Below are experts of layer 5 (counted from 0) of a mixture-of-experts language model. Rows are named router (the router's row for the expert), down (a neuron's output weights, with its number) and show model dimensions 0-95. Each number is 128 + 24 x the weight over its row's rms, rounded and kept within 0 to 255. Numbers have three digits each.
Before each expert's rows: "comes before" lists some tokens at least twice as common just after its tokens as in all text. This comes from a sample of Wikipedia text that the model never trained on. Tokens count by the router's weight.

# expert 11
comes before: "\n", "1", "2", "\n\n", ":", ": "
router:132132098156140091116157095100099121165143107151134130151130131173169132117182147133162151134132132160156121156118128104185126116158158142138112108135146124103160114143158092129136148101145133142204122129113102082126131167131160151154120128115168115112107117139107112133128134127127150137
down0:111106125131155131125093120107102134107117117105145142089112086103157173107086120103124126123122127143168134079139108153134136170116165180105137109110125111246119145123128112177161106129123125103065154111135143179147124089097131146131127166116117150113170127146154142113088174130124135117
down1:151104119159062094154113148125124147136128112124124180126121112149141098125156111095116124127145139146178113096169147089120135129103153115127139166102103149085127143097142144120092123094117158171127128161114154108119113076121097158101077113108113119124121136148125113135119170112116167110
down2:110137098147136115159115092152101172110162089148143108126115156119101121124161167154135132108096138104125102147119107178108141119119097130154114136098141098097130107128140111105120137125117118144107125193160157117124101129148144130124142096065141146122188106122114161128133145078095116141
down3:144138124147106096125136127143147135141140143151131146121134111131086117156095153107119076124091128100110168125116140117116083103167114083086107157117100130140123107146097141153169126141122103143077167153118088119145177107134118116117176121153148075105089120110088153165152161122115134135
down4:121120106093114146093160112159125120111157131160160180142119117107124129134149171141168115171119180136147142117089121111155128120151139130178188172133153066067105117068112134120084117135116123130144137123120143110147175084134133089117169139114116124148147105118136110138140156102137118140
down5:113116141171132148128161137126138141123094155107121069095151116150149116111125097069131100151161088100155106163171144107151145125082107116156144139167131117200106124144146186123136166140164129131125100140140114148142070142139119114141116131164097126135166107134128116085135125129112122132
down6:132089128094111127122150111106113161133099103123144168128134141119124114108136144136141103148108145146166162138174163143127117117149088153140122061157139126074117104157138109189094120136100077102124133143119124140109137125147096130173146117115072117142133099156129138115154082143151130148
down7:136108112189094165161149136118095119185107116112151138108118137131096141115125128160156153110122130114143136130115108107115146106135109158140147138121098127107140111148147109126144131104134153126144144151142136129149149123131168086154132113115122141162113126091185161100117134191121115149
down8:149114125090113097124168110166080104139147123070113113161109095081111096063136141117140128113130122172131120125132150111106131108103096131129060114114127104127123108119083135173154161111150121137125115126131153144106082116168134120145141145122115123108092140122125149116130126130140120121
down9:118103153092134096146123133078152130150148143103148128125105143124144118122113166183144160146124116076123138111159132130090130111151121147099158162083102169115109126122132115093134131112155125133104155126121113162097129121116146113069131141144139093125113077125150118114126160086159161113
down10:152099191139155098087136103086135093123171131145082129092142140098128110145131130134118138155146097111167121130128130118083100144145117080103148173157154149000125151145130122125150128147128129103105133143145125141156102099154120097093106134146141104130118140154102140100127130119084173117
down11:095128099076113138114182156149144144121090107124174140143121143133151117146146136123118105167118113122129112084118154105146149103140212150122111128105163122075159126139122122136098099140113113135144110159102145083119145160118138054102121078108139127143146129113148121106129114099146099141
down12:147149175101136142137076128090120109110087127122123131148095122134110129112129140198118150165120113115161116118127119175073120114133121117156146158172138136168125098092126130138126129142108146133132152134093091156116102138117159092117121083145064110164160087102123111098168137122146180055
down13:133141116140143130099135116129118120146161193149153101127136182091137106142103154121139112130124143144141127168132090119162133091151104172119141075151146115082131137110119121058140146145161138127121102095085121151136150173138120130119104130106123155136135101128105087105111129168156126131
down14:081127093107116153143087112110160131136129148089140141112119098093177141156096143126127150146122158136138144101165127114169093143121116125160100146118100215173106140119133165104113118122126113123128166124112150141132147168120141098137093078094131113105099100104162104144141112159121127129
down15:159144159143129102119160151132149106169107095120170143145130117127119155124148100149112162081108115130148098120131119128102119081170126107108150093162139122076139129078090094152094143101121117059115132149144122141141143172131168145158151142123119161092160145116118123131107127157069153113
down16:146112141182128174164141131150147075113103129145102151120084120143138069124124099099137148115073120116126124145067187154134127133143128160108155146144093133111099160122144125168101115106104127084177104137102142155100089123158137106145143101148088163148140108118142164128154139087149097108
down17:145162118139124165116073105115123133112158154095102143122110123084125086127093125117147105150127100157143147144158144177081169157139148140073150118093147130158144125122124143136154109128143125121138127147168153104088116125147145117124163118115102120194149120133123130141093145108085122139
down18:110132156123107128150124125114123133128117132140099138141119170117114158160154105161068134085130188055174104169162101123127108182163142131094151138096091136080115136123172103108137151134117109126097119144120152149136120114121109172140163163161153115128121193132093154137109141127158129135
down19:112132113117134136129118091167117119126130126102156157115156146120158122122207171127108137127115125144132125100138095079137119112108111110164106082098132130124066114111115124116148152079159100153117111118159106121149091126182128150133142087112086137099084129171159128117128121095148148120
down20:161115120092113148137150130123158111149110133164126132136136127133120120104123119165123145090152129186161121121118124128137153093116138130114137158156148133167131173076191108121116130104138167084108129132107184135146135152137131098136141143127140121157127138140150120109146129101115176124
down21:115133055092138123110119100123163161138117106094138163157116108145122131097139122104128128152108117125157134070102112135130106150150121098106143105129108155094142111093108110138131128117123142156115142198132173156077116180139109156153092111137094143116129102122140131125122072094111105167
down22:128095127125125095134145089135115103109153137152139127132126135159140140112131137097130105130132145096128136147086097166133109134129136131119162119118113072000145131148123094119151065145147134118122132121127172124118106132129112108141148116105119144172159117128123106147107115127127159144
down23:122147132165153145137111093091146143115151106157109117090166092144120124164092117102125150122145156114091112181126157196156117126120116137101141109134098139135164123122167111154091152109124116109153126116132142122106160113144109137131146138093153131140147135136129130084122123124125163152
down24:105145146094129121126125115189134121117101116157132125115196141139124135150122163171124160120126111141122111108142139158114140155118110141106110183171101122133098103128138118143114141114159115152085120159141161166130095145085111137144143139104130142150153152135152097142141119139142122122
down25:148148109161137123109095139132179118090121105129145136136088099142103101101153157108148136155139136142113126119120156172124152123093113118127120174131144125158136131104123095134153123148104157145176152090148151140129149160110162168159129132156130133090103129136108166116108139138109142144
down26:096161125127122097137139137139097125143121111123095092104156104154181146130105121120112092132145150128118127109141168120109109117112140119096158139145160183084145091135126114148093105156092140131147127136137109148115155101112137126115121146132108097114165134147135121104111132178194110156
down27:146137148140110135138059154121150091084147108154113138128108123159120116106105096125169114130134172150098121120132141085115140096120127101130113147090126091197107142102187140101137123128146114161160138124132093112146083086126111146119141119140096123118144108146102069105120095107120090156
down28:152125135144115113149124113126138120134126126112158148121122145126118119102125143126112144139123178156164122099091127135152143119139181148140129118167118127125108145146102121133113127099135142174184133148161116160096148122098111096137163082108128145161149177095144113165117122117084116077
down29:146125152128107100125137122158094120138136113106114122112116121122088140145109182128128145114114171135104132188160148137136118138137154158126134138107118102129087122108147105079132117122133123177096147156112116129146153134119128158107107130133150134130138112138135067145124143127116135151
down30:151090108143146123112116166098098154111097128150136149127133122143104125074127126121142146106161151125110150124127140068151117075148158147135095159158105087103113097119119117097126145155108114139135160097116137142112124136160153125100130128112138090102104106126155098078145141112149130149
down31:182146132157156163096144127092142136135146118121153169122123110081113150124133129136059106082144167117122100179147098139118150113097122124172127173141118088094130143094106136102120121102140116146126134081142157114097113142140151104120132139139147126135187147113167068108120099103135103117
down32:166093131095139110106199087136055118108076127146143118181178161144100159133113117130108121096118120098106095107094128128133162121130137166151131123175162132055165113141139130180107154140177131063171150126106085152156126124126114140159160091132064144167148112139133135119114117113172179088
down33:129164153148110139110139097172123169146133133124119127134166103134114121133119100117149170112099128144109102122106122106154125149127167148139140133079099131117111166142145085115132111134167100134159130101152141114110097119122126152147156118098131102110093107141151147094145169136173111133
down34:111140140116179136152109146135144123087123118116161149159173097118110151168114165141052111176136127142134134146135119142183104117115136148100098157133104133088103168123133112075123127079132148140079142109132161185142155141141182092107089144090157113147157177163130121101107175133140117164
down35:166145153142082135172110139092174120116114138156104095083138102127178129134113093106157116126120100179147143117113131147126104137096091138133121102140100136158099085123096108141118132126118121145123149135118127134118120132136107145147119148114093114126129111105118129117124099125179156142
down36:116180095151096181145103122115137140074116128133134135137131166126135125140116103133085167096128115076113105103037149133125167128155134171128151124122150124143101125133123113102093129126105164151176162141109116119101139100158103107144105164110122168095101144135131114110133111117150141128
down37:099106144148139109139114149136086156140117147119121070143103108079159115129143111131131162099141169138112118129122116141144127173123097148152141144159152146141114107110141115111146162130123140151135102097136085138157097150076185145124084205137100191120162108144107110130134097179134117124
down38:168140131101136154128149126124159127113080114086113138121117144113131093153040141109147116133119142125124104156095113127120145121171132125110107158111117139108120130116083115135186124079125141149109171149139134152111111136120122101111140105153133100131133112142121098157098139139104142098
down39:111121125148119100120164131130144123126163153116137129101087129144121111119188124132132095127135153128119139117098114081163123131155151140144100135099113112115108137101110131113097132155090125161101153131085118124104099110175154133158091122116102095149149126139114138149186139077150167158
down40:125137138158154142111111123180122087195082146121113096133130111089107182146134153116177114170133115118152157112075131110133171114116147127092137115165145127174102122133162134135149117154113118143150128111102097126128154147100124113141144158084122142115158131122143119120129099156104144168
down41:157121121124138102150130144176099130147157125152089093125127097135130165117107104107145131083101158111140102110129122137129116114116122161172116143167116163134139149124151088125139112131124135110104129143124144137121097127085134116098114146131171117100132113133133106136078139103120159137
down42:114108099115109064119216139127150115111143147163091134117103121110115154100141132114147120105114145151131156128137104105126172085099107095111174180135131132063106135142131136138084111121143120113154125098123115132119151114140135121161158143120150117118163125139141111140153098114126139139
down43:117115117116112120115136176104125150138094139103150095136159133119156126119076111081087122118110150117145075142101120161131143128080132128152153137131147130084151131153154112162159101109138157121073119132121125164141122117117131142109117115102161129169137108157167152131118139176094076156
down44:174196122153119132132124195091150116110111110138116137127106118143124128153168101127131098128125117137111132073158108111127178068145123158104103136125124141180090150107122104122168138081142117144128117141104118135153113102165138113122148127161123140122102139121118167136111139128152142093
down45:123086117093090091132143083117088149149158124134118126117108153119145141147104138126121083109083095102169135119095084094139139108172143159085126129151146113141138117179124089118120161124113081108135118166122141088153134128140109129122127088112152125149111120127160119121091148116151159145

# expert 13
comes before: "\n\n", "0", "2", "1", " The", "3"
router:137112135172124092124102112148125126156161107121164130100136123133162122176133124147150136126143126141142108163122144146102118125095168186114109119158161081104168072133147128168162125145094173093118115125122093103108121132107134193141147122171150118145119088172157091156137132136119137146
down0:100119136091098172097174182169170118120073136177134168141124130099113097146099116105083112125133164136098142114105075156132098147096105120160130135136158133128137098130126145097131159145154184146158132134186144138123148122104130136160118140120097106138155109118170160118166122147113113099
down1:125139098136129144159116124124102101156105114107115134122103076137147115167148126143123108165098131137154135098123086096109130146117202141161126109101128120147158129154162133174117098070139169114142141109125110143118131157083145103134127129105111109179127077106139135130179127112101132133
down2:106150133115131113112107140128203142128103178104133093101105146124146137146066136108115077141089141112114112117134135094148154157141149104164138143138116090161120130086146162111155125121172159166142139151128133125109165139082149149125142140106105136156094059121171097178127143151113161122
down3:125153127140155142101128145133141149158139133163108135102134097138092129125146096107166132121107137151131152120120137152164086110151133086145139125123133152201105151124136131115105117136139101132181114114151150116140140116133143098125161127128147126112130113107135131163190115169098126138
down4:131092106195147179121096118141147144105100147091115124142148129115166105123128151119151167116136140120101143136144106173093134104111131146123090131164113116156121072156167150134122114142099157114136137168137137121122169081141110127115135147145105152120135112146120131141147149148138120105
down5:097106115112152109167114150126123098113146079124136147152128132091130142114137127083086102146088118137099134141120133162124127155165134160114103167134119148117114080142133105131097111113113124122150142153109182127113108121131122120115110063102147134089129121072138080160114093110161116154
down6:108153098093148104084157113123119115165144129141123144136123156171150155132132114146144156096105117136138120142131116146074173071185111131122120110153095108147118145160122111142111131135092138141176141146144142162132085160146144165096155120146098142130113129120152126141096115134161106121
down7:113119142139127103152129099136141137130130120137123164092118131150141183154166109160085165117123133107106121151073118136132126144140125152116119173150142120183127093148123149103143087159102137151178109122137167142073094105145137124093096086111097126188109111124088118105131124113113117120
down8:132121127135154147141143134161161124140166144152134156169129117126164151145076106109137135125161147153131147169122132092180119121100156093135139132107110080160111139126144163116096168123105154108136083104104155161084144126126102104136157134143152183078131131158137158152078117110130144122
down9:119100127089102154137115079159168133105140102135142123118118144161090108157164143121131147150128137135079154146139143116142139100118167127097134118153105161106148105141091111122166137116141160106143082143133079152149093108107106109158139125120090076124107152085127144138124166156115115126
down10:116123174131127114122141126134144108085125124129142100142142105151148133164155155130108148130118142130100145159131093105162154166116137175153115104071098119116110118105179096134099170141212129127142139134149166110109110126137130170098112092143152154125166145096148130141161112115121100155
down11:111141145060136090143145157120083140125138088163125127099119143071150132132117121156121102129122146117155137125124109080133120085120121112165172141143140119123114145130090139124148096123144182080175143110122169150125103147166138124146123166111133076113107140149142096099100124128117125125
down12:154120095115116191122123158128161160110118131119138107147085146103140147110139082126116132131135116104130113177119093161114200123140095169153101122134120187116147117136155104123147141133103135122132130094067162129094144168091149134135090094081148148118119144178128126167140123131143114137
down13:161139132114125139117124114097132122070128157117157128131131068150158113098146074162085123112180144138145087142099154128097134152146126102142134149127160124150119133102144165147122112138120167080140142126148132124137122140102099105156136138144110165127123118148097137169128141136078111126
down14:130139131136134131136116121142117111113152130069129108127148101091149113118116152122138136119083086144128144137118098091092070100153136103118107130170146108119093135107129104148106143129099116110106135118099126128173114126110137130114140104143120139112129111136135115117197107081125124154
down15:137118102144140095125166118107082149121153099131146089134159098051149119132117152099117121151121139104150150082151130100144149113088100145128107125130154171089130107108129083155169139159146120164112127104135128137160123128093111152149132109074157103154135145124179151111106164116166100140
down16:117121126118084149142109157170125125140088102139165183144116130084102139124104112125131120115121115177107151098122114131104129156142111120118108126137122154000099155137096148137082125111151133108133160146084114105124137126088089163140129124123162161129110155144084150141100152125161177132
down17:141096116116114149143112117152119176144152183110126116151118145127125126122138097118105102131130109098086130098113130172130068169104095168156160100142146105125110090164152157077142135110097159122130122155111127159134158102121136113114130133122125097085131146126118073106104153123091191123
down18:170144128184132144141160084101164142135088153155124091121104126171110116132148099120071178116092110119168093139074132122080095144120154136150142155128098084211078079103173112133121099118106141169097148147101130125115145154120134176142093147142151145150136125133127142096122135137162099115
down19:119094131092155095162138107133123119153116085173171133129096133152114173130157146155163154152144106131151145119158137148145194139112148139125128155128144147112152137132098135137093146122143128155104125126170090135117084139148163117134114137081134101111154126090151118137149117125139169083
down20:108177105160166142138103148132114105155115180120109154145118131150111118151125130158151099085129117110135134122075094121135145118082136150112143138148101117140135140099107126151162120117114106131137129131122145101126096126099110142121118129119117108138159081109134132122113145120115135133
down21:096161119116146157156136144109112128142107148103144070138137095105128131203134150139153195091115115115131117129090099125107177154098144103145094172137138132176146146123108108117145122142117149098117121157136113109107105187128105130140145172124145132136150146142120136052140117122102136132
down22:141118112071117122132131138115098110119149133128136095132086122117126102179101147166121176146102102111160122106155091177161150109114137104108123120105104152110126137187141145110076108132119113138140125124123151098137137152133115128112118155159104103137097140120171126147142129136107118162
down23:164121134153131086137151098139127091134134123114157148086152143137126120096121145108137116096123162086128136159105080152151100118109154131134147138183139119032092106094132165132147120150126126124124126109106137115138112126103147108146088121127157149121126110141137117080110141123099082136
down24:142117157195147129118120112145110140140143147132144124127110094131141132156103168097147133123130113141144135099111117167140153178125174141162158181129146096145094094125121134142140097135138116122172103144132055142057129117143141130117157105139129126131092112156145146111147148126139148164
down25:151172159125139136141117139156120153123152063139111115112146124136137114120091121111110145173108142105133181157151129075120120092085134119085104162152159151162186126101124136112146156121134133127106101132120146128065183121134093105166131122137135158133153131140134156160149122099107114115
down26:092100139089138132135127074145133095080074099122148117097166124119132122095147075163142118115118155116107106130124124164155132133107118097129107116121144166162155137144125133136134159184101151091093102143127077128146088131168160096179080130093115192126121134069118172118123135163142150097
down27:133116096114118137111144116150123127088096100143121165130121132124159073051168158157121146123141103142132105136156137165125159115128098093179152106139152153077097106136137117118157160086173131176131142105112183119135109139147116149138151137100143134110130159150150155147125103156124109133
down28:134145140089125109126096170155127122158142128074085155129157120124138136150092187174125116110166156127127105115134121089163149094116156122099146122155147146119149088098125148093090137168106135124143136108112118146106165152147134149146158136083122127157085105112093137137111083138149162140
down29:107102151120123163140110132126165095116126116145154118136100131108151134123131122151160084160108115121112095138137149123106123106099150154142174141114085124170071110100150115099108132174130101127114125133148091118078134116120125143126129093135112126158113156114142142132162135158142132124
down30:143180117148105135126092080122151132102138128116138142122118174168106140093095129111168128086153115132157100138101139161156128111154082096141118102144147145131166125161108108111122184153144100158097181116142132122141123103160142130088148108125149150125126119120124142088169091118148120111
down31:130111096173088105126162149108112126131130124129090141127133142163143134113069144101097151108144143171136134143149134137098161122101147104113099135123135134133132130100130152108122182080116210166109146158140163147127118146178131123125178157140102137101128132146154105108127133128127117099
down32:134115134103133124163123153129128140153182136149124148100115127169112148130139108130080160126123097133177070153144151116096164175169124155130116140142145091097152105104118139126118124133125114145112152143122104110127131149110132155126113115096124123110165133117166116163156161207132160141
down33:120120135094165118157096109118126140132110119150127144137159108152089147147161135151152147086122117138136136171122127172131156140124144199161137123131127084255125125125151110128092129153097113124151141138120127120065135092117155142125121118136121072171137139156146138158134166113139133095
down34:164100092199134192124115128143141159128123121160117130113163126094120115135049111133068086141121103138136108118153111142124134143133148129157136155129152143119133160119130122133140114125160115104152104130117122150109127075150120130113152121098126131126126124133101114127150154099134125151
down35:107138100128159114155150081150147082176155174150109141134117118123154120127133146117151123126125136103091150100127107087141128103100154147130129088133078100112108077104081083160101127092135111146137154165142121153130155083165116129116079157130150125152142114095155151156169140121129121140
down36:159114151154140145082140089086171140103110122131146103144124112098131111107128098124147082127108125122138127085127119106140129116070180124122138107181147153166130078135131145122097167155141150108120155154157097078104085126141106160131108135114122163122140118093138131086112155144098119114
down37:122142136150088114126115141108144138143105121124153125118171126193109106132129117105122141117143121095166142105140111124126139126107119142136139149155108124160132116134107154130170102122152158104081140126167125111111110111152136140158112143142104134117134116169113083084073168112145085121
down38:110146061120130080127156162080160122109153149114156137111102121114135157126125088092138123120162143136151119154119164162095143172122119101146138147119121095129098141156077122112132115124130136106102112127151149160115114171148116149172119097147109134150142070105129137111159204116123128090
down39:102123130119136150118087116133094118133130125146078156111112106125121120145115097161099105142150160094127115146144152167144151136142141125174177116152149124215116136141151141115142162129188132137150135210178172149057093133106171187110120125126116089134147107132141140128116128105128098158
down40:135138125134066133135126081159082109121181106118110168150128132103095114111105104125177157114127106139143137142108149101097105154093145152149127123120139172177108177126125107141132129170121113130108148165112160116092096135149125124139101105122109156168099067155126116129143118155127124120
down41:091162113142090123113174184155108141156094176168124096133147113127105094124175150125165150156157104147123171113152085105107150214135106109103173137151140151097087087123129106160163114159095111112152132075136161117119059118098110132171168165170157111131123112136132126141137123146091155133
down42:156098154079112100163093136139098111125135172126140122125140136136140137125125147136158099135167134133125134139127147160115159099095115095175124123131116108129134089124130126104106109112079148131120151142068169110131174167132095129103132158124106174130123099122121082121134132120106116132
down43:132167097154157100117094154116127149149121154105136128143126106102146081117131137111152122156088139118135103184112151130125122117114113146139137127129117110148164118138144128089119103194083108101116142101129165089102133095104107141142105181116107195117132141137154117148133122145114104126
down44:147156118113171144119092160156166169110070158124133128140131150178154096154147144155134088092140117118159104125143106138139136162133174114151098120135091145158125102125081121118156131094155099179122134162198111113108151115091104124145133135122088142166192183128112148102178115086152151133
down45:121154123166098126144119123097110139131095158113160125171099157123100132138138126127152161180148109112151115100115117085117083124184137141126129118104160136121081172125138187125111099197111103135118136123153146171100148157122126127140099132119131137105130153150136125137120118105107099162

# expert 6
comes before: " | ", ".", " |", ",", "–", "; "
router:160104134153115093137115090123129102140147104108126150165130106137195126136109122192152175167113144143178101147151143122113148183094170130079129116141084165076144090153124158150130144096146158106134141122106142132159117141152113142115157118155149174120124087120133086183174139133125115134
down0:129075076156116117138096119129125115116082131124106121151133109110155170079102126115176121108169119116149126118120138146110136110122077131122133145108182112143178120125124118136135093085118109111114154140126120124096134121084135091117146157157163161144128126148116095109127136132107113127
down1:080138143127067155108111144112119124116162113106128149138138123103122117077116093148111106112118119094119122131116148084133133132164100096137148132116147125109126103115110147144152154114077120157156136094109103125158142111080126138149125125130122144097125129165170102152166119154120150172
down2:146103149153097131096141139145108116138127094150152104146133087162130154144159165107152135079123145175130116153132116108123086093133084127138121093159116145131106145110153112100166128141146125126168104138161098146119164108141080150101162120100093125174140123152137169176151098112146111114
down3:123144161153109125166120127134092136121166168134099145115060127142148135121129146104116170143133128120117105091111144122142136124143118114128147126111148143181124103161168133156131119143126119101168112137119162118102117105132093107085156132110163128180105142159133135185110112123148139128
down4:077111125134141153144153143097095097151133119148073134159172163113141158153117095119138134091138111063095115139122171124125133135152121123135172180167113119195120141070122130156102137100139143147166104130117161119104098156102123142119140140144099124129157149134143114117136125115106140138
down5:150092125144108106099130106124130134118153116134164095115114116095134146168092111089109139106130106134115134169101182165104087110107151158127090129161151173051068110086110097094132115119128132153132161097118116118154124104126145154120126110121079153098091105096186142126154088121104132144
down6:190141167109100152102138166106112138101146114163101109112121155085114118112118129163104131139129123097167105165150139156098106184150106145141128106102114162138143156175176123156137144121127125153120114134156087102164150119155118091141123137117144104098190117118111152148128125093140111110
down7:136122126155125156147127141166125153131114122150103103120150138142096166164117149130125171079122124139145104163141153109114131159157124151128173151167099138123179120129131095126157106130142132126148113093134083115132114130148160099113084122089114130143134157126115149096124094139116135131
down8:132122102123106135097140145191096159093152098101075137105145118123137111131107129163174120144108121146126131126135129162178166083108129149150093170113155143172127131086106135120094135112095097119137103160138135130127129133111083118189177096139130123126160159089130109133124139113143134074
down9:124086109143104086122088128151138099143093142115108090117125110145149141089135125074104135112100125081194153079090117091133133130146139087174134157142162161138122133145057138134115139121179131088114143152111121108098124125085149145115116155107156123096113138154129154107109177115109150129
down10:153135109135153122159100182123134143127151148152069105105148064142151137158082123150131156128133102162110150153178152105134147108152083148131092147170120150140115134083148108132145129144122115123123127117116149081105147139121130159139137098197150198146109151112182145130102113145154129156
down11:092124076147143142130156154101121106116123120083121135122133137135155114125115123103140126140117135055123146161095132117158098160179153163083114162145128117071114151142154093148145108124157140149148118100143138142145120112151109133110135120111134165105099134144173114082113139126158098138
down12:115123102108102149159080149113156111128113123134118110133140149150150157115109159146144104132150158158121130152114122132123112138110148146114133152110155141216139148108134123131114143092140115086082107193099158136108092145117116128126108094147168109091149140157108093154098144111114108119
down13:157143130175127110143134090090134099159130093168125117140110116161130093142117139170149136138095153128141150141145118136158125133146125119156102113109095167182149079161138106108124142093136131132124136138118139093132127095158105145096106164124085111106135096122133141152144097150137122129
down14:134148134120179126129100100116160120134161120126143107141120073100088121123082093113148129156125110115101106114089114106149098135164083106136112125101110071135100164153147158101133123163162153139167119190133112092115126126097179135129135131095127131123120156141105113135163098110139137132
down15:170126127125114129134148150108123143113133163103156140126116130133093089124134089160134115085093105143108133181062134142085135072122130133103127152135088172125149111137097114154149080128121158082130116093127109149133128171094111131081113110138148109115097114102130113183083111159124121097
down16:165138146103118118101166131115130110092089131089101149099124158133182141103128134140161115111084127123164135148138151114122117091130139123114110127140139073167127119131186134094149127088127145103118089090113147140151137140111151115110135102127097147113134128173165106106159129092120120175
down17:095121157168118154130129157107088110157143088136107106140121080162137169111142079126107148140116159087116123146118139124128141114131085130117092109145138131118162121169121100122130141103105137108122118114122140126171127137127143142122131126120126104107102123139128092117083099148112140192
down18:150116117089179104174146121144125119113168160101099110088167153124075127075110099092072156121159168118154147164176132090161123114132109106083094171109134081142156126110136157129101165130153101185090120131123131136117191139152121126131137091102124155099090152097144125154115098113146132122
down19:147120144108122168165115122126152124122107094147178118184119143171116152139095146116102121126125125131142103141160102082104110119112165097120094168108140097110094146140180097147159122118149127171147127128153087127135130150121136157136131123114141125139096120127137105111096099160130134115
down20:111126158160112109132142108152120135119146167125094172124130118109114132121129116115139117115139100161129120116120129134104137129133117094115140111158111105126153138147110155123113114156140100125106132137146104135156122099111106164146138127158096121132101133139120148071104087137089149107
down21:131106147161082162102167095151122140119124120123119122147108145116126177115095147152111079161120126135118127079078118143140094177145091108173140148151117108166143112169101137133092124098112163134133143073158098123134138189127091090126105135142167136107135116146132117103121129125101163140
down22:118117110112111136144136128151176159128144138124120159167114131145139146124169143141108147115069072152137145123124091152122105128098210115134136098169100135137093105119130137136116060104134159170142105138142097123131133099107126137138133119098139139154166107141089122139129160128119156180
down23:131135120141112162142132127136135117127121165098127126113081080123112200063128063159108122146176126127153153108166104154126166098119133088130129125084140101130119165130092078128130085149108097128146143103174093140117150094091110107155118154118126111101152149168098119177098110127122152161
down24:139154112096107094133163145111108146146133132129126144130131162170133154128118142099126159116115127126146129140134140133163138122148091072162108087128143106169104097155133101116169123131138104156155157118091124094105115132105109127114141139155110116158108136139101155176119121159099137135
down25:116133091068147137085163143116105161140091139153155125130180118172112131147119102141113129135134133141149146136133122113111139136112135125120126096122137127129136141150095080141133137143136100133117157116136112132098142101148149116101126077115150158142131134104141131135119113172099130094
down26:093134144129087116113148126153170131128110108149121117110095111105134136113122138104117089112104155133157134123144116107118158120160088124152115103147131128167147155088138130132119108104116116155188121159145167104137167113140154094097129122148135132169191132071118133150106123112130122156
down27:149132132145135171120113072121157119152124111146140108114103137115087123108103123141139113165105174111104130155139113105109121121137103190122108119141149120178160157188134130113128119144097150140173161136149135084149133130143124135121145128133161130141168069104136167114122133136138124164
down28:082083119098172121084115136155108129124140147112142176121127141126168142144078145094117146125108128140156128112130077175096098155116164140075100137113095122133157100112154138139143110105163119113119137176080124117133133145181097122151127145115131138127121158100161138145120087125108156114
down29:152083144137162104113150105121117103093128139110128140190141097165100094093167126141128151142097129136097132139115134172109152143120147108145141109167105101166124110147119164140157079121138110123126162114107118099154117051146106113122096120118129117110123195149135170130095106097133146145
down30:144098147127134110112153096114145106159138105170112105125060122109126173131116181122128146125127104148092132148164122130129121147130093103124141121130106118133108173139119089162154139111101097071123138132145167129109144066128159101145112096167136122127110122113128166123112124133131129078
down31:103104142097141121123107151127126124131136135105095127150202116148139092140118092112114133151148112114112111155118135115109143117114128170099110130109145154115160141161131116137107150152110140112178137110142167134066106101117172115140165121136109157130111107121137153091160146169124172099
down32:144156154116181110166131105133087119107122129131112116136077107094085106088107109120101083108115096117108130138140119123093145114113094072152089096159095129152139142142100120132106109107107163179140129135117086116131138133152103122131116106156102120095112140164130113089101113151096138099
down33:124106127103154137133162138113088116105096135122137118144124110121124139106160125119147133150147109159151130119169101161108200116137129124154106124106137149148111088181134107108131114165118134126162146181151092128149114106164151080117128115111088150163135157141137130185159135129138115098
down34:102130131162106109168127114129094151096133109146133134121143093144127167134125121177115106150110108120147175148140134089136128108076111132104117091054143115146145115158127129118169115112128117126165107132145107100123117124100108143123137139164125127134143115130123107126102112154145164114
down35:139136084134163118179122131127122143133154084124150111083119133121113147137139138100148119160173118145138113137138146106115173135148131154132128155175125145173132137121177122128172139133105085198083111127104118131100136162149151104139118127147152148164153100190121114174144156138160136130
down36:130114125077109127128156139115143146137127146135157141126142180158139167123158169126133126099139181121118104132112091085108128142098125131133150143104111136114133125162072178159130103119137116136096142119147104127137092160123083104162139181156137102131120169147108126128192126110103122170
down37:149132145137129144172147094120131126099133097115151176189106126153163101095143151161136151133149153106089144123070133125101082152154141128135126095153120133172158137109126169149159141138110132168113158152150181104113065136089169095162098182123127090166118091116143128106145163145125105140
down38:119101098118153150137176097159130132120155133109117169123152129162108164151121106135133119116153150116127131105118098108120115181121139115121120090157131117086143139130150095189117130089109101145117108098108165142095093124138162099080131169124133137145110145130103148141115103132146082168
down39:139171070119171120109160145096154109169165148090127168137161173121145122148111112126137177129139096161139161105180101089137134134141153119103138153130140097106126085130124118155132173129141129115158155115118118151139154118132117106120116117138130160154121141096100130132089132141146148149
down40:180123155099124149115137146127112112118113124165105131106118094097125133159130141058120142171133159139131172104151111091096132136137121097158137121110152134110147119094125148113149142145123127121116158147134114138144131140148122124134148149149136162175151124158119121097077093136114136113
down41:140150095129110132147167117099112129141108148136145155130099128079108110116112151160113085124156099152076167104140139144137123145145143164141133104161135098158114132137151106144141134131134128142133142132116129120142088131123176128088103130146144116122097167152115113126131112109125155167
down42:139153095083093167128130098080208135113093138140115088139126137117099093105143099150115135117128138125160155095144099168090143103095131126099142100164162157120133138135105096107152156112118140109123101103169103123138152172121158121117129132139146137163138124167109169127173110147113140136
down43:108110137166102130106112121110079150134143127077155147154127111088097103146126161119105112094112123132098155154120159130100145136082119149113128131167118151214105128128157109120141133104145128129129159128140102166107161116131127062121107155136097139136155126115130092172115082144135136115
down44:139096120139135097135134099099109126159082126127122125112156132122122120168106156167118133104093116114104163136150089125150110147141113146072150113119145159172123174098162108131129110097172139096118130121099166139105120129105127144145110132081122083131128078144138116177140139151153164103
down45:125158128166162090123098117131122108143158112135106137135110104111087128081118103112135111177104118100127148075153104100166166112145082126082054123105151092187154152136116161135122126134140116132123142120122148166146140163095098115108096126102135139096109146121113137139159149119138088160